{
  "moe_layers": [0, 1, 2, 3, 4, 5, 6, 7, 8, 9, 10, 11],
  "router_score": "sigmoid",
  "router_bias": true,
  "lr_router": 0.000807,
  "init_std_o": 0.0,
  "schedule": "cos",
  "train_tokens": 1242000000
}
Below are experts of layer 7 (counted from 0) of a mixture-of-experts language model. Rows are named router (the router's row for the expert) and show model dimensions 128-255. Each number is 128 + 24 x the weight over its row's rms, rounded and kept within 0 to 255. Numbers have three digits each.
After each expert's rows: a language model's description of what the expert responds to. This comes from a sample of Wikipedia text that the model never trained on.

# expert 0
router:134109093130088099108106126113175127137124118138127115128160128094123103153160154083118062150105112182139131114122103144147102123112169135135141108101112159157112113129127119142161155103073129110100140123147108119153159185107129110115110097140104138152094148124102164132113139100130097154105140111179124152096094162124116137107118076119162138088134107112174125078096163084140139160122
Description: Infinitive to, modals and pronouns before verbs, as in refuses to leave, would, may, could, they; also coordinate degree signs.

# expert 18
router:090109081124107098117117105102150135143112123160151121132183131101116122071145144109098095172110098156168087118112172111103107155080150134161154081134125131130112164107128146207145144137110124113095124122117133118159149155092138173091131107119137108133077129115127143135132134145111119167117149103130115113075110123144129148131117104152143099081089107137184145144103140125113128141115
Description: Short opening or middle pieces of ordinary English words split into subwords, such as sh-ou-ted, dis-emb-arkation, break-fast, man-groves.

# expert 6
router:110122114168107113113082073132155146134139084176127119131161169103110096127141195145111108134101108199125137128115130136108108115133152125128107110120144160130129119139094153170157103118101162127107132112177127144163153163094086136121162118108150138119112128178125132156107110120130129158095150111150117134061122131100139138117090099141156147067135123148145148141103160124156132152137
Description: Final vowel-heavy word pieces of foreign names and places, such as -ino, -no, -ia, -u, -ski, often before a comma.

# expert 8
router:113101106185122102133118122125126130128116120129120122125159112129116100132135143100137102116119075165154116135108162187162126122117116126134151128133075152153125129130151109137084145104091130120112113129156140142172168152109129148123130069145113133147116159156130145145110109113147137113109166111123121147111096150148112120099145111155203138068137126129182087105118134112109110127133
Description: Commas and other punctuation after a word ending a clause or list item, such as Berea, Kentucky; "Yes, it"; closing parentheses.

# expert 4
router:117104105174129115123114092107157130111122077156138105106193163119074114116127144125132066141121081128156093114107160119125134131106159111180113141132149167115104119106106143135158136152066130148138110116136155100163168152108134146093160097133127140127112156100106139166137111113129127149094133114127108097086131131127118178109116091140164159105144097134191148085109143106108132150141
Description: Single capital letters or short capital fragments beginning proper names, acronyms and titles, e.g. N in NIHR, T in Tajikistan, H in Hear.

# expert 17
router:088107101133114104117099129085122127119092141153121090129198151129153096085132147123112080128122106167126136105083138150117173093102162119128137106081077159158090117171133138141163175160139121135093148105119155088148172134098107103147128106112111095122119175113090103146109153137131105141138130114159087137097084133114087126158132116168106161098117147138147086113094159099125128134131
Description: The word the after a preposition, hyphens or en dashes in ranges and scores such as 9–15, and month names before years.

# expert 25
router:119121090201092104082115059100174108107083123128092100113135133110148101131159158111132088120108093173110129127115144168095118130111144114140120121075111152169107104155138148131122151111116153108127143129133148139159173177076124137111123116146089131143092129150110117146149116127108157135119165135128119140086123154118096119146113095152155144078112131145143138125075176121145121127125
Description: The conjunction and, sentence-starting He or She, and the final pieces of surnames and place names, such as ov, ton, field, berg.

# expert 20
router:102136122134089091144121118094138112160109107174118106130137174174094106143171141139119107113078115183120134131133185150138122141095167154129102119120124150171109094142141149110140111140115130137104109102126140133163173165070130102144128130132145119112094137105085145118103102149109130106138155099193119161101134134158130154143097108151141142094082111116153131127131130112086112148118
Description: Single digits and number pieces in tables, dates, scores and statistics, such as 201(2), R16, 4.5 cm.

# expert 31
router:103111113177113102113119082135152145132095147162137127098158151128136113161143135085142098127096114163165120102081166148148119138136155117150115122127146190133109132122134135158186137090125147127093122100139126084160149144067133129108103111143115090127134210144114161168143110148113116152107132101143083139065154139128131118158086108151152152116098147131136160094119141112132137150139
Description: Content verbs after is, was or the, such as used, seen, marked, caused, represents, and final pieces of longer words like ity, ent.

# expert 7
router:137116091174142095108111095121149155121140096130161121126156167119124089131157164089122100118139105164158120144090126139133136126086121139135100109127105135191095087115120106136129160086107153114117112109142143115135137154137155126103138104148113111146123154093112152130116139111156154116112145155174071133105125146147150103122150098117137133077145145158166147095120150144117125162119
Description: Structural markup at line starts in lists, infoboxes and tables, such as bullet dashes, == heading signs, table pipes and field colons.

# expert 23
router:122108134136117074082119092123133142131098074119141134136151120101142125120151152135155106087096091148150132109121090156123121123115106154139106111128094139114101107143084153155149158127101146143107130089134121151185169153105107146124105103137106151138122116120154149121132136102128116141124156156146141148116096151127097167132125116168162122081114153150156182145097124137081147138144
Description: Mid-word and word-final pieces of foreign or rare surnames and places, such as H-ess, Gj-er-drum, Ku-ch-karova.

# expert 5
router:135108117186114129058099094120174133092105092168099123166134128103139097138169159140115091124091117163138126124105135171149105155101164099150115127098098163123086114126110138161153136145103158106115135140173152119162160146092101144112124103167147110165135197135104150173129121133140149153139118128101107138077105152109083147107113124155166156099118097154143145093118126119123118140153
Description: Adjectives of nationality, religion or politics, plus possessives, before a noun, such as British, Indian Ocean, Muslim general, his.

# expert 26
router:125105127164135110111079119084154111121089108150119080102141145141136120126134186129087081108086089154187123140109164160117088164105132123147124100148121154156099147145120184179137170108105142097111132132144115133156149160076108121095112126145087119142118149124064115150131142138129127138120157122124134129106092184117083128127140088136115153071134155132154154132092131096159152140128
Description: Pieces inside names of films, songs, streets, teams and performers, such as Ringo Starr, film Sideways, Star Wars:, Celtic.

# expert 11
router:107099085156111103109088093144162139157092124117151113108153134125113109115148142102141056163098093147139128123099142172156136111124133160149102124116079184170132129116172105137171166133085131101101133094130144130154141148069141102124107110130111149143099104152116139140152144135128133144119169126151104148090101119119134167158117064159125159126143137117156153108088140067126124131162
Description: Articles and quantifier determiners opening a noun phrase after verbs or prepositions: a depth, an average, several, same, this.

# expert 2
router:134135083157088128079084072121132126131123130096119133129186166098133112117173135098117074107116097129180145110081137156138116112093156129120133111086121183169114133131144116131152145148114146117113117117136142148133175159088137115087130105137104110137145143117102122119144137131130134103089198129170138140084118160117125119147153117149100147091091133142169141119131113143125145143124
Description: Prepositions and temporal conjunctions after a noun or verb, opening a phrase: of, in, for, during, between, after.

# expert 12
router:122102109160132099119109062131172127118105145170128094145136159126141134124165132122097103128082088162119100139098142173103084148095136117162144090120137184151079140122120111164132124090082131124116137136126145106149174186074130129062111099120128144139091147141132165161124094142114131134098159124145124145061130131137097137143100125121137152110096102116165156109070170116107129131130
Description: Nouns or final noun pieces about buildings, transport and engineering, such as station, building, construction, Street, Avenue, rocket, service.

# expert 22
router:101113124153135085119084083130152130140102093147126130098167148133105085127146159129134104154125096167145129114109127143116106162098166125153147088088113160121078152138082131138170112130110132121136123118163157130186160165092115122107119104142151141129130142140108129161112109163105110122097170109135123123054109144105122140164120113154131159058118101115163136133118154117141132127144
Description: First pieces of capitalized names, brands and titles split into several tokens, e.g. Pent in Pentax, Sav in Savigny, Memor in Memories.

# expert 10
router:098134074176115092104090080121134122142094123107090113136152141151106137086122146101099078138131117139113110174120137145152091148104140140146111117142112148165077111156100159174148143126100129127163101093116133125141154152103106151088137107095124115174122143114100137145115128144116134155120177103129109124071084129105131128133127113113133144095083124111176126132099155104105120146140
Description: Whole numbers followed by a space, mostly in table cells and dates (0, 13, 20), plus passive verbs after was: released, appointed.